config.toml
experts_per_token = 8
d_expert = 48
d_shared_expert = 64
normalize_top_k = true
routed_scale = 2.83
num_key_value_heads = 1
norm = "rmsnorm"
norm_eps = 1e-05
parallel_block = false
init_std_qkv = 0.021
init_std_o = 0.0
lr_mult_o = 2.0
decay_fraction = 0.314
Below are experts of layer 2 (counted from 0) of a mixture-of-experts language model. Rows are named router (the router's row for the expert), gate (a neuron's input weights, with its number), up (a neuron's input weights, with its number) and show model dimensions 192-287. Each number is 128 + 24 x the weight over its row's rms, rounded and kept within 0 to 255. Numbers have three digits each.
After each expert's rows: "comes after" lists some tokens at least twice as common just before its tokens as in all text. This comes from a sample of Wikipedia text that the model never trained on. Tokens count by the router's weight.

# expert 9
router:125150098111122148172150130143106117088120106175098153131152171127128135112124125121140145142152066136143112132090131137103088143167080127103145101108070127133119110112136169112146136149155151100181116114122157143108096121137127148120126168094105129141134107114131094114088142112112148179
gate0:171128117135108129136151133118132124125111109110103121132127207106101142097099138155131143141162100099130099150095163150095107104158127117107087089119107125114155160132167202137123141113136111132120127142132097122154127146152138161116132146117110115158152134160168118130109169124128180139
up0:131157143155130124141128129115131103120114146158168106127179095127149126163128128135101107136100184121119127116115122149181120117130149113137105153155102157152153150100111132087115115146118088123117100119140124114173105129178100153144096110130152113157107140150154113116113106128147084172
gate1:115173097170135126176139138098112145130144123099116157129126196146181115081135151167112089148173173111146138183133102096138125144132097121114144083134138125112130146158151121097127123136122116141169137130097096181045119111113121143160118152074119124117133128142141107116158108167099106129
up1:073168115141117115127110144113139135140134128114123136131183131128162105095096147132131122130210141125109144128113111137123120137124118158159128151121121129130096164155112129134136133116119153128121115119137129160128125122101145131135111127062107137135150172133152131138137126133082141107
gate2:154147141149115151132132119152120111114130175145112119175125157122138104116138108145101115137121143112136119135167136116127134073136112117135115127149122115157139113142109176082139168149163123122163164093139154112078144130100117126159131160150120139116169112128108110148087091132113129147
up2:151143091120127127139133139132157109114106197175165128169142121112129088096141104131099118134162118104115106125166137119127150102135100118144158170135131108151159136151092121079126195128128126122170122130122167118076126122112134109131084162114083155122203099123098140128108074137153143112
gate3:131080107187115116135075147109130134124148156084106103138158124084110116155177117128110106124141077160184090131152096169114131064153111105130117129150117101116121105148115107121084145129157160120118078118119100157104118142094145107127147134087101117125118124145126089147103118088102122101
up3:096116182170136116157081172112157113106127156100088139127094137103100118136129122121113118152161130153149152136149109140090157070133152122107164129138119112093156141112119069101066152071128160156129140123150112150132081150111163149126155145105110112173131134126123088152146148126120122140
gate4:138158141136141147107170096117148124105091143138158114152161149154112110161096112126127133140179136081137155140152099142131163115145162119134141135093159149120131156171124135150121096143162079139125106108110172123157141150108126132129098110124158120155085115173179142149161180135117113105
up4:093144148116117094126142143159110144126148106128119148163158141145106117136117137149155142140066162150147144092131156148116137114099126126133154123113105114112108116118112100121124130155139152163113076127126113098132089159137132107109133108156109108128143138156130138090131182169134134129
comes after: "\n", " |", ".", "|", ")", "=="

# expert 24
router:166106158093131134135175119097165122126119164140150155145103115130165141154116136138116147131138084125115138176123085168111135109155126114119134141115117140077142137092170169133146188129118133105204120108114130109108114106087133170129103126138134150146121126146156109102145144115153176165
gate0:151089163149094128136118148120119145129118117088130096122127219133134120134119141130179146103131161120114165162098118131130099131136088115102164139128119108112156095096092156119114116160161127162140124149143138139117107149090131109087142117099159115136133150068118128130133109177117148102
up0:106104088110151111109142160137122114138121105121117140131128119113133125140116088121101149083103094148117121143129122156120128129147167115154037133102135141134081111153125100121125126111117139113134135106078152123100204123152134181134133164113135143126136166166176143184133114079139122168
gate1:115097160141172110145135125138085116135108128125107129127161167127112105154111085119090147137121144152107155141121147145073160119099155097123150154125116175125149143110142110152106132117106172134135111106126131080138140133126130129106096112094119135148087182102126167107141109116143114143
up1:163158082105086132149125131142143123145118097145115175156139167089126129058085135164116153123136156145153081106081143109097083121119154124153117106146130151139185144156155145106119158137112140131096123121126123133155170130137134138125093186116125092142146102146138121107146182085138107135
gate2:141085119147149126144129121124117140089079128166151135116153114102151150124128109140141135125208120117144086138132142112151139139147112127134166122133126125125118169137131176070108128116097138123100117111147175111091147097106117183111154152129082140120140146130142122107097181163105143133
up2:159131134140119104146126132133123117113116141153142168133142091154137128115111109149126139107181113118162092102103151142118113133152112136126153160144082116117110154143142168095071192112072138077097124107137144089086140097114121165103119116123076132106145110098100125138133108139120152103
gate3:143116131118155090126151118117132101186088136145107142131110119072122140143148105123141155110119092147110157179102121140152125143123119126096136145151113159138136134112136158101137115118134142113129144161106132136100132136130134114149109115123127109130158143115084120135139169144147099087
up3:137102108119133098128143117137145089179102145117108144109113102114129139134153077153105144089121091161116174171137132120149153152142138139113140146119122133161145131084141155111137104111132108130135135162114148130136128141157133121171133109162145115137152121110087118149134163122119111072
gate4:122138143158149132157143126120160132146111157146140109139102102089164114132126139130105138124114120076161101132117115155120112126145119107110094125141132164155111176124143131154132094112117115138094141139150109111075127132123134088115101128110145116123104079109139129094085143176140129129
up4:136148081077113146127174095127128070133157108113074162126126114123098095119119151124096136119165140120119107115124130121158079089112143130120156172130061116100142118094121151148120119127145112091149106117095120087166144149123110120127115151158130115092127113095103134129158119134134120117
comes after: " ", " |", "\n", "-", "|", "–"

# expert 23
router:148111109103143146120166141144124133140150127106130135139108120141146128117131101117134130131138112130155167202139084129168129126084098138115090114108076121068096122098135156131136136139121100108133154124100099110093168130155112122118140140133146149158123129129109126065085160087121138123
gate0:118132091123090101175098126146113171156160161135122177132126174159141135121144133150117160127154138162083117143137109179123115139150134139105116141101141106125137092149129104141089203096131157117114147136125167170114120126116145136131110116107106157147129176105143150125125130121131202145
up0:144183107081133132164171105156127148136155084133127128139108150114125152106136154144134140142158108138120087111106089168153114092107145140123169160116118131136130137134126135133140168117143128118123086152132112182079128154150125138135139123144116121136143073092107148105146157133111174163
gate1:130139120148099113116175099102145120186158156140170126136131100117147106146144138144100115132146127149138169141124123151174127116114146144163099095151125129083117123115156096125154148136124126156165180120107144146093124108145107149124124133100094098105156142148113112090125066216127080117
up1:106138102105117127143110123134130126082137147194145124116124137103157182099131136123120127113140116106105084101102120109096136127140139115111168127099127115161102164115145153123113093124099142105071121133164159114092106109103152094102100135068148159102116117092133136125109144145143128126
gate2:097148120147120134119116162128121113150134118159078133160128097146181141113123136119146129085089112137131160199126096126107146121116102140105137143123127110086094124151144165116162139114174107145102139119138092123127131114112114084127144111147125129157121095102128145086085160052131090113
up2:133135078119122123154072167132130134147099149082143129123085191109124123092139157130151151132213035146144106096094163139121112126132145157114144136104132168081132116155149119105139096140135136112114146113131170153093124090136122130143118113071061174132156140137115111112135188115122141123
gate3:137103134138118119148157130133150118097100144115062136151125163101130125158133152133129142135118114137116131112110161120130101165144084114107111107122120132155099116121139132128122139129122140176133087100126108143124166102119127085132149102145154102095134134124105121105141108127126133095
up3:095154080152099113101121134152139129076100160137107131148123148101122106182102119137159099127091064094146152071100138087114132129182108150118132104162121156154088126180142129121141141112122172133177126122136153119114163106131146079118127144143117159128133123126134166125106132143097080104
gate4:114132136146103129104113148149103110129094114133079127117147090127143123094151149120087124141121128111133097148116174115153168152144120122151097111153146158116123073175147090159114155150128157123148155119102120099123130157086137102134137151134161111120125126111113135119155100156123101151
up4:115145195129113140121172138132113127157107121105137103127135107121063169073156159159112134130122101162106131082176106167139159135108150161142138134092167154133103136081152139140147108144158121130124101108145071105155124150159128109148143142105114096148134140131133140136142082098109193167
comes after: " ", "1", "2", "–", " (", "|"

# expert 27
router:108131131127114082162173116112121124115176145122134089110147165122109105105067156139127122126164087148118112091160123133099145141122093127129143154136109156114126125107141113154164134121131167086131099150109119114169121104130132134096099131107139142181151134111133126118129149124094091098
gate0:084149087132078105145128151134079134079121095133101098132105120107142105138114149126148131104144067097157140127110086134119147128122173119099162151117109122122157105149127157107094109089119149120096131137116137102201101117108140132167084104111183152108126123137139141101117141117101108140
up0:079146089129096121129094153126089139090120088082085085141120110128158136124126134142120124115139094096150127122138130123087176139129152125069163158125106120137133132156147160124110135109100136149105092121090118116192121117148127113167099117131140146116116113141124138097131128139084095135
gate1:189131178153148094146140137121153156112127142149136120118169147124126114156141128139144102084112110142136140124085085110142158136105155160109122132126131158124107166136113104107138108128130148111141137103116112145127109081126138128110118140137126098095146131149133182109129142130129120118
up1:110060167155160099121163146134119126112167158157110141068155147125118093139160102116132117127112168117127097115139102153175148114177104136184122123110151157107118120147119110127139120104093169136141143143158147104160067123132124133130152165127127129106148117140139152141130133110150111143
gate2:127102170127095143103154103113128116123118124090166101150164176120120153203149116083126099154115150121107161116087148132108145107139098118101104156132149126162114151111119121122125121124126089121133130126127124096163133135115123156132149142112153128127086097137150129122079143100121096142
up2:136127137094132136169092157134154146105146100184144127101106110124218089102123097162136138124206076129127112123147105114136131140155117168131156060084116134105147100138126135104101151128089136112119123119119160147088086123138142115141087106133147162185142124134134112146131187170088100068
gate3:127082032117130116174107116167114151145124113135139113163112118120150141089088163127146118131151137131125106147120117130132116143110089104106153096103104137136128121119113126148122126096126157106168134143137146146105133097092115133131064161177160153122106113157120109116106125158152117119
up3:134098135147159153126120100108112131118108131136159140101155109107131124173125147092136147105223153134099190112095158125132146105130125178120083138117146145122110127118113126172135132099082126135123114140139132128111121147125115113137139123121172134144122151122103127117153145090116118139
gate4:128159136140109110125135112114152144149122090128133159135150126144141130067081134093112144129128146133128091154092141150146127145109134154117109145077117096117096111153153132163121123118159093108073187102114134120160167123099145118142138086158114132119126088090103137119105120146122139113
up4:151080111097141146122101095122109107126127163127147125164105102130090136167126109150122176113118068093114128084127139141117121095116184146110136117145115138175103121151104119096086123128124169157151166124138173121081100136140133110103121163152126136151125145165102134092085150126090140149
comes after: ".", ",", ";", ":", ")", "–"

# expert 30
router:190151151127097130125165101149107134125145104104187087137144071146155193151118116117114099119099130099129117102177145133157096110174187141141136122138090151131119121109091127163112139113124140165103142152142135128153150119112138070116119117147160173157144133112127172111105102181113114119
gate0:133113120200144123109134089139129127078123140120134107128077154105137110147101134141115132127110166123081155141092140124114151106148106107120158183093104138135128127121068090139114086102165131107115094130089140083145138138130113181159169156135129146138107094143114127110109143089128090065
up0:095168098131129129095124170109133155156124129068131111112151152157115135107134134120071138145173159132133140180159138100106128088128180142132074121119164126098144141093131122146100146148141113116160148133118104129108138128154114120107103122097108145145157115128083139130123116158133153185
gate1:137113066155121128147119137127137123140148133164102120138149120125145128125118122124116134116156106133108098098131129148119106104108133136117149069137109136153129144126128128152123144115136126162170138159132159071146123124100145118142104091164127159071145097140098128111142098163120124120
up1:100195132116165111123128106132111140146171132108143129110143180126150158122115133100088118111127180154112126152143145135138137083111075098131121157119135126112119098104117128148161125129092118137100115139135182127151105116110140151116124163102138118153141143138144108127157137114081076133
gate2:096111188122118095148151140111151121135107158114117132146108165122114109125098115118116086142173101141139123140160104114131107132115071131121148155093097133141165144141158135150092115150108137110141128112109117151162142157075134152111141142129135115130100136128152138062141160115117109181
up2:168109212097088151120148142090124126120138167128127120127129104128167148099116166132116081139137116131129095113125106140144122080116115111128175143107137130132145119111123095115128092134126134147111156141153100166089117133083125087129134184085145147135095200145103108145146115131122144156
gate3:173154138086137128128185163107131118083148131136098132155138097124121143100106129156113109136128054167110177147152149160094138153141109123138127136076143123111110111159159125137138136145145197162122153095120157175109126104082118082092141160136134143075114157132120113137137114145138134137
up3:118107120093116137145157141130111124124130085133086136129152144131106125156111112176141110115073140116143117091157111167143121114122112124138111119128117109171156121128114079133129075104125141167146121123109160147135133146128138095113113162161148102144099122093088111116123101105105139102
gate4:166203165128126125104137091084107106139154116140179125161131112134119126084116175111152127119163108113105095179094102101150127068163115128132103138110107111130152111177127105101133132098108136145078139133147133138100152111148126141109112119084157117131150148137110167122107125118144081100
up4:146179210112088102122126124137088125114168142119168122129142121134151167100135096133127119144150092113144130162085077146149145100077082125115077151088155137138061102165126136140164128120119174124102120147150138171076148088121119106127114154132126174088128157131062153154133111133119103138
comes after: "0", "1", "2", "9", " ", "8"

# expert 6
router:126125111118135102128145112129164114108172128128123110101145144135157133128114147115148133161150066143126114114157067185126114140135102173156169078142104129094125150099156135096125130147160096107186127167125116135109084156104114104125116108110111095128139149170111116161126137120139112125
gate0:141113112159060127126123115148137141152141126135112134131118136130109147152118112163163106136077096129110126141111126122146135148144145115117156178104123094108148138121116146133108146107169104107117066125144117112145136150109113083163107090081167189075153078117140162104096116127112099102
up0:077146153135135133135061089147138109166117146171083132160127109135151159152147151122123139128084113112111164100096150141138169168148046131089140129128157140141135129104104116142114120114111113150135112150140166130143142101136130038120122123107138154158136156138136093157131107144125090148
gate1:155127177143086121119170106132133127118100129136138139137124094105117168128122135127105137152160108092107142156108115120115120176131140121132121125090127110112138138123131130122134153115090126132132135153129133098102111127112111158166157117178090159106125103127088138104149126123141119099
up1:110155134133145103103119091156102157156123120127166103141165173127114142160131126188110101127167113151118129183141125088071167126084140121139112164106143112126139149152134153095162125122140105125134111115111102202116134131157106156141124088139171156109108144135144157128152181100166123168
gate2:148129097135141168150089177109113093113151153140133132149107141132150112055118130139149156148092145176139155168108141156161130158158123128174156188144099138155117138164078148132137096130172144125138077126130130106113129085149127094104107058130144080123165107109107155137109149137153141109
up2:128101183098165130129103183124137118153093138139145113118126093148111066089144128101123144137106094104124175114116148168134150082131201134125151180126139126149190124125120152096116180145133143090175103137146177084124111144116127124120156120136107110108107078112142145151093169154151155135
gate3:142145187114159148134138126115118136122118142127093135154093127138138140106124128106157106124138081119093086146132148111101153112105103111151124124110115145119139103156156109159124153134133110147101123098103135137088147147140118105111180098100093157133126099086070133174120111108103170125
up3:104112170156136152122115072139115085135132095138158157113143132161145152146088130150134104148213195135158136155148115130126163167128144169123134073157125148157143133096105099086112171114104132114162152116152134146126124107135153122133157131105140113164141111095136112124130089131125132084
gate4:091117106138179138113173113132124119142144130121115152117115147133120105159159193123156178121129149130102127179104075148140126145168116102123111137117121109130144127113094152137136122113183138118122097079123078099147131147154106163144120120095118201148125132080137117125129121127142142128
up4:126125224136105135152109140112135132095178121153158105115133131157124177137073124105098136141058126138115129156199155128135127150120128148152107123097130151151129098111115102143111117107133132141125111193132122094101125141114128076158162131160136108129126122144136123156113108113131118130
comes after: " |", ";", "|", " in", ":", "–"

# expert 25
router:107122146104153122139112185108123126137160125125127117133142140094117130097174135110163175144125125106136150173118073123093180144110149113116139123091120154080136139138133096133087134132142128103148163143128080123090108138109138118138177153111094076168171138176085124174151081154148161092
gate0:150127129131109114166093141089137148161129118090152112145092129143106136119165119136108132108150171117091141148091113134086132120075094100136128095126123154085179146118136079139107128131143114149156092160105123101123179122152135105144122162091089144133111077121109152121147110133111125139
up0:151139160129111143143124145109121141136146154131161134116094128150111103081134132101132157107129135089124142118087108114091135142141078083120094095125110167064163155143164139124094138129122118118153127147108127058118142138143160115116154140081114132146124096144103135120117119147148150081
gate1:118080134169104111134081134134139158145143130122111095150075148142114139128139111135084140103206111138120151165132133151107152132137093161105131101109114101154125155185152160118135134106139100151131166136133146147121130116110148156166125132079092187113147096120120133129134163133126167138
up1:152160086129141136105125118127116113157130077125121133123148114131167114137111111128115096148079113124110146099140136129125129141119142105102155133142155101114153095131157110105142124143109171102136122122125138120171133125106128135133126154166094129120147147142126140138110137118107157091
gate2:119101179124077119119143101119141120162105072118112176179105143121145127137112129122129116144115148102138164150126123099115148121093168142079157138123135164155082168115138150139125080145099111135137159129148150109132159134114168108117135097147153063137093131093127112106114087126090174088
up2:104107082122156135185115131128128126086143108171147083127160125119113115141095140123151147128117075128137136079117148121094117149157112126138103174105147131100140139147133117113114113132186118110138096139104073110161115100147110147125149140074124161128145152114119143135150092124107097111
gate3:107160082115122110154103176109120119133117104098156121124137141130098149148136185114140174135180126121096177195125141110136096135125105135116075154079122134164101132137159118168116114144113165120096122106117098130093110121125132141155131127084110152102112107101121138124146140093116154100
up3:128101184124179100170143128126145122114098174132146140157107096144144132129136139123129088109113156148098183077126119138098157142156180116129114146102141149124130184147125143120141150118161120127139189143110167169229114164154137145128118148149136138138136143104147126163129091150116082109
gate4:105140095134083123133150129102134130145113151115127167153114083117163140140134148137112159113135143146096120102101110150112161102084115143100188141130075105107071098153142134103099072128133141104123136129157132179143156103116103117125104147129098095087112151139106138171127102139117151120
up4:106154123140093129135135092133133143148138158117136129134148120142146147133085147115112125118157141144120143123154140137104136114093078141118159099144088105069089108111119069143117093132120159126119096160119157146164135104129095138134102184114083096132110130144106122121112092125120148101
comes after: " in", " of", ",", " to", " and", " ("

# expert 12
router:145166131119093138156151094134143156132132139142155129113142136112121126136103126092144141170142146124141159152099134145124083117108156134168116137108156125124122117127124159111053142134160130120163167129137122152112108104129128166122101129083115135144151111109154115137182164140152095116
gate0:126142126117117125108102125120124144121172093099133119157125168159074185084133142136130156105146122141090083157151148120122127096103159131165146152112129149143134095133130062153139142125132135127101203107149103123107136147124138144105154106098105091193150170119118147115165059146128133073
up0:207114087150138118142123094124120128127149167145123147081088109120106096137154078132115121157120174099133113120132124133133128081154121118094142080097134093134085147110142128124124200153110108158131094137136158126136133130136111165094084133129134176121113148156147131117109107133135133163
gate1:121174190148206147129126100117107151129086106120140173130164121144135119078179155123158105130163145125074140133086123105132119149128115109083079121116147145136116135094139158148063118080127145137140160105123108098119153107146116119120093095100120100107126171144124167121124122092111114142
up1:117187117086099139208114126112098156134101126147139142130166075154111137137184134126144153140112095127130147117103093140109118167114126115103125125163117157133110115089115164161098129094129145120144160122110159137139150139111150048125100149137187135094129139132126181140104091111142102092
gate2:145141195186093125157114134122140118102115160147186152141119102104135127108147119141119137098104090139117106166136115162152128111054127106161138097086105151136114154152114130123113186131147126114103165129147137092120140110126123145141124162149095170131148137118127145141133089083115116108
up2:137165101128116145100121145126125169140165089133103118137150092135115164110086110139189133104126152123128158089162122155086127138132061110134093139145160120107111149136144170127127048108143092145142090127130083133139125137153113145115177083108107145125093120126166185108115145092096164109
gate3:154131069185125143151105090092121157122182115148124149140144084085135153139153089127132102130116173105157144147119128118136134089157127165123107130108120168180157131158092145129115122106115158145148054174103114136145119095130124118141124112162100139098121111130115135150132153107125146134
up3:159118127088117116140138149148090128139128169105123123120123130114074120129113125116125093148122095143113096182190130137107155149149109098144140160080096104119149125142142097147141115121130156110114161142072128147166135182167120126126122141111122158186107121118121100107115059115137113142
gate4:181147054143146123128123119118179140120084146129104129114157092106147139174110136112140160116213205150127115112093124151117112155139090130118091124137148122138132158112106114109126107122129106099127131098130165123078131134119107179138129140127114125163128115130161135104127107112106130077
up4:138161118108110136126130141116119161147077165115080111123108179152110132131125144134142146127155086117134138133144151155173096097163142114113121121106164138123134121142117109112084130101153115134166119115134058131115140087104117125128151108116110154103142130162155144128136153105101144117
comes after: " ", "\n", " (", "3", "==", "–"

# expert 14
router:174076111094123165136109102153100141096117148151122152108087136106080136098112140118118096112174076133138138146086150100120123117138115124116161127138102119146127142107142153086132163116102150081125158130169178100105118115139078148118101134108096110110122098102127099114135150128127139135
gate0:151141159127144124170131156120133152135102151131120141166107091081104162084167124111129125123140147122113117134125174127077119126160082143150154143108139134184134089193131096130091111119126141124171110097152110129088140132125138138123135133137097129140123151146124135102097084145114108109
up0:084107188114164127135112136127089135119112099107159122121154123156166129136116172137131114140127162111125193067124144120093145133148170128134123149133128108141118179113115099078173104120149125136111117135131163136140113147141132066146117120179155183142131131139131139100132113124138129120
gate1:151136127086140083122103105123108138112146130165073152120142125121154148095094162118115163135123198165096145153113144121112109149067153134107103124115137108114136122137102101096095127143114099070136137084159087108160151150105119135126078157075152119105131143094106130133103145110114139159
up1:093147144148129154128162107114136107128135103104149140131137129116155132097118126087129171124102122116122112062161127148106138154145114116134100128121114133123096101094154123137180137134150146179152112109091127127136133078119129150135157092130119063153074126123100138119145166092090155121
gate2:154098168126152146151094173107193113099097150144157134127111153107127134100121130096127118127135050110126122069078146135133124145106150120111154138090152145129113116164142094100139121124087120081126171175128125114098106094098123141103166133169115140149112128124110131147146105177132106127
up2:097158104167097107099172157156068132159172107130094145116133129126129152107136126143131143112115210155145159166147131134110105118121123149136072109148139109131124118114091153163103113128164202137166066078129148164130121156142135121145123128089123095085119141134116096148147123059132140122
gate3:185134084140144116126081143162125154141111136112145115111114105100065090172115161105125138163162098137101074162111117095138112175131134131127137116167129118120129162133159167139132103125125130156082145113153116081165147120087113128156102104101120128116131114132087127106141171125149157159
up3:143195115150142133130097160132091120106144120123121120150090126129107131150137164105166140126179077112109124165132147102112113160137129123117093077104117139134109098124158137148149085123113200130120155127146126090098124095121143103144128118113113139091140118101109134132106112102138127143
gate4:107088139099127113143129152131132100148171147139097141139121110097110091102126101117167124116144095131155130112202130132168171130175142140159162115084129060136155139145127097089154154116139147117177160124129153077135125112078130110131153129125113174190107118121154113137105171139103155144
up4:148153126161132145140126095113093165117093089115160172108139091159162161182131154122097123129085149144114105153106111089148123157111078124109135130180131164141076111071146128139111094163133096138068077137130101154147119134176102139145129117115117112074152139130071153098182094129139079116
comes after: "\n", " |", ".", "==", "|", "==="

# expert 2
router:135091054166135124121131161141146120120097120081086146155112144103105094075135121155102098139121135120146119120142138114152115130115136112078069118133180103141173143132128103115139157127112085150099146140137102108160105118175137182132129096097138133133151165130137128099147124111112112129
gate0:140121132123129122138118137143152114112128146107148105153103095125122164100158134144122148143132116108153162112145131128135149070123136147148163157103144119144149149123107114112110140121116149124137149100143151089077103113121143109171136088118146094147142101117103137099125109103109139139
up0:138120130159118129125124121111105131111138116126110124150170119126148102128162154131139121115129159132086098132134135125137129144074149154130170150127155133139120138093095114150152110127148198112123097130135119146081165127172120118124123125115139125110141113128136137143126116156100179127
gate1:158157066133152129142146117117116121105092093145073085151118144123136161134129073135127145115117089137100123078106152149163115099109145104127131121117093147130204138116121146141139148149123154147072081132124139126144145126117132169112174116179119170108167101113117111150143094129135077106
up1:117112128148154128147116127142114138138148132131157121096142143126113062123125165131146159132117131142110098138117163118123109102090178099142117121131155112120111104138115128156177118116155162117124105145132096119150137112132129155158123113084133085127133158153161104111194103171111110141
gate2:142144143129096103136118175133137182158155142115142130147078111080080161133154149125157116123143139131080131153129145126085103142124111152104107098127113120136125161140128175135141098147112120164151144131155144161122131122113140144089094156087090128113149143151178147121099142148112107120
up2:156146148111138125117158113128113107163100093134078125131138148145134136139092090111120094105060172124130146144183123126152134125173098131148158127141129077153102147124106095145114120147118094093109121141125095134139128122128122126168110072113146112130121127127116137160117102162113117132
gate3:145103105146142140153138118102156121151112120163052078119073140128150120122099129098147151103142106123133117147104147127121066136125117137132153115132126140161123145112126166136134141124099141103125136115111120133149165154132108129097132118168151122078138126125131128110185112154184137158
up3:103112199128151145122108103117121150122118111122124141140131149161136137111104116145116065146115145156152117111154125143107142134128147134127144138125130136138162105098103114066145179149104101144157089150146120111182089129105136125157127109136136105089170105123147111101167145159144052093
gate4:141145143123129147160104139121140150097171092162083115191137124077124158109139156064106119136140155134124175132098141141078141143129066117134119126128123130143101113141112117120148145120116124090117127129112110128109165087128122113108134137131163083131081138171168143103121126196101121144
up4:127104127130085129168144111118148140109155108120060125156122126127123110103136167096144119140100183131139104104136130102073099132082100124158158105121155128140116125165139117158097124115115184151108137113165107157116151100127130060115177132105172089114114129165143128145118101162136174126
comes after: " the", " The", " of", " a", " in", "The"

# expert 16
router:145122116128166149079083158139118125110154161141110098143094111147130124135092175126130097149156092130134125138104125115129126079150059127102131147108131138101144114148079155108148131125166111089143149105101121160091153097118116140135112131126150179129197109092147123123117092120154143135
gate0:114092124157155139177099139141154148162113100152156119118121164136105133143112149147129133099064170147127137111101148117089138143128140109164119123136118130156111109125107105131107070122157123148100098111135144127114120146126125099145172078180158150102093150120107123135149157138153116110
up0:106116163137112116132139119121122111136114099124123112117151144095119138149132140115097156115111106134115135104113142153157126102137161134126101120182141104086098143087123098123133164118131155104138125103097128086130123155115144142166104126109152179114113168143153158104113071140101094171
gate1:150132131154109115119086157121131114121107118140096084133156126131098113123133139131156119136152083128148128199116116123100142080172122166126078138123131147110139137158126161153140101112107117153120101168130169117123125165127146109170127124119088170110148123157153105145108170105121144061
up1:097131130103136124135142097121141116069135131155112146111097042079190124114136088144102091150073103147091123060118134121176151146110164147138114140115130083138144109150106077135136120132132133137154151139145129050167106152095105117115156117132161116108159168138111109103133135154107081116
gate2:143085106143120140183109160110107150161125121116180133113131128108108101098137121115101163136192077146143088149109103163177142088132118092145138149110133149088124108142138126121137157128125153098109156104123138110112118097109139162070158140133115108106147145128099141143146060112108149121
up2:141098163129139125155079105155140122149134111146093120143132151164150122107138093135123122107158176151121113133130127126145134100132153097102059111107125110169134121109091155128107118123090185134146153139165130130146159140100113135156143165108160118159115117103143109116107117128122118108
gate3:108138106163060134108089079182120140146151159175125118144145143121132115173071150139166121130141149116134145152117099109122121087139099126130123147143113096112126069127125109102132147092155145086150172097141102179091117143090141135148132134120133110171125139100133160120100090165122166155
up3:159103181142110097097143182121167108148125133083092157140136110134114129110173119182135149147134110097136100116129124138151117122107104114120100149120116126141124139138098112162116092136145140116133142106115095045144124152124129118100129145138156059138129070113155107095088135112108209133
gate4:152126163158130109104131107112131135123146115109135111129119140114177155142156114127114126132160165095153155135103131128121154090111154152136122087080119141126120135149086115095169147103134123135135088106150160153118116124119135144124105135111090098126102081137146137140100130141149175163
up4:116122107090103128127163104143129115166139121145126139109140103141164051106153180162107139123095068124119087115155105161193127138097147118119147091176122106120190077122137110089090113120139113103158112139148107106149135096163127130073129122133147116118125130094139146102100145090143151182
comes after: "\n", "-", "|", " (", "==", ":"

# expert 19
router:112155112126121135107133144128128136178168108097152137120086156131123102106132164118145179132145128119123128161125087141097146127119110140144087113081135125130174128120144155128085160126093109118083135140124121186113140156129125110110164115103107172118132088126126127127106134126126140132
gate0:159127145150118126132152094127145145118129151098132147149124144118116162124149173113152124159214078126125070127134154108125131110155109114115063116161131120097171110130125181111127139125118138121114158089143144094131124136088150086103126128134112100149128114105152151140081115150125108100
up0:072145122126101142087108165128111114116131124105136083145148092127110156143093101111112083129138177108165118148143141121144129127125094177138146159132121131140124097105109107134124143156109106111165081129165170095135127127103137114105130100165110097152157140112118128126118120126103157120
gate1:114177092099094104144082184138117139118144143169141136128085134121145165097148169121129151139161142136085116131121128131127163151117105102149151141131113121104093132139131140096132125101119143098106138098131143111115125136099137082102152150115116148191138128088160091138103157110142081175
up1:143124139109121130138153129131092114141141117134122123093151117177134098141141109149121130129136142171117120187111134116122166117164162085108079132131105142111122064130106137143122140130092161137191080149111176114114115150113135147121114130132150112171116114117162137103157147092133089168
gate2:105176181097111119084152124132070117140115113094123060108124152132157136077132127103120127136074115137127127127158132104128092137101163110142141149082151092105071112107141103128122142123132153114123147135161129150141099133144168110133137123134109101137133150136087161128135134112143112154
up2:118155067136092129136116123161141125130174085144108092112141107134132141113177141126126133134148112130120066108130168124120137110109154092156105174130126150137138152089093140090134150110084080076115138154121194135142150169134132143120110181103117145158139114158107085134124102143114091158
gate3:165122128135124155087144101125134138120184129103130117135128168123165103146107104114143154155109100153148126143120142137215119086156112122137171152145101147150141136077120149084146098141135143103133143155150127122131113087114133168152136160102114148173117126131171171135111114128141140139
up3:115144149107109106133137158120133133145118076120143108121135150110115144140143071098151091099148127098125094113137150171116120131119107156124150161094148139167159124169131090149151117125157105134106103130133134159111147153106126094106155099138112123078121113089079135105108096131144162157
gate4:130125115123127149130071130108091134159116148103117138123122137135127140109162131142120126152185107128166123179110106168098133139159144150172107136120094081129126125132153144093148158127154126167117136101106076116088078117173145144173108133140112117124126131124112137088136108143113140128
up4:150116072114105118129122105119100109138145126138153100114124057120145157172103104115143128121140151121142123095126124140123142134173153139116124124150125128123108185113147139085120080139157119152124116116119182056155144130151122125126151151174130129155125148125071112125122154141164170103
comes after: " ", " (", "-", " \"", "'", " re"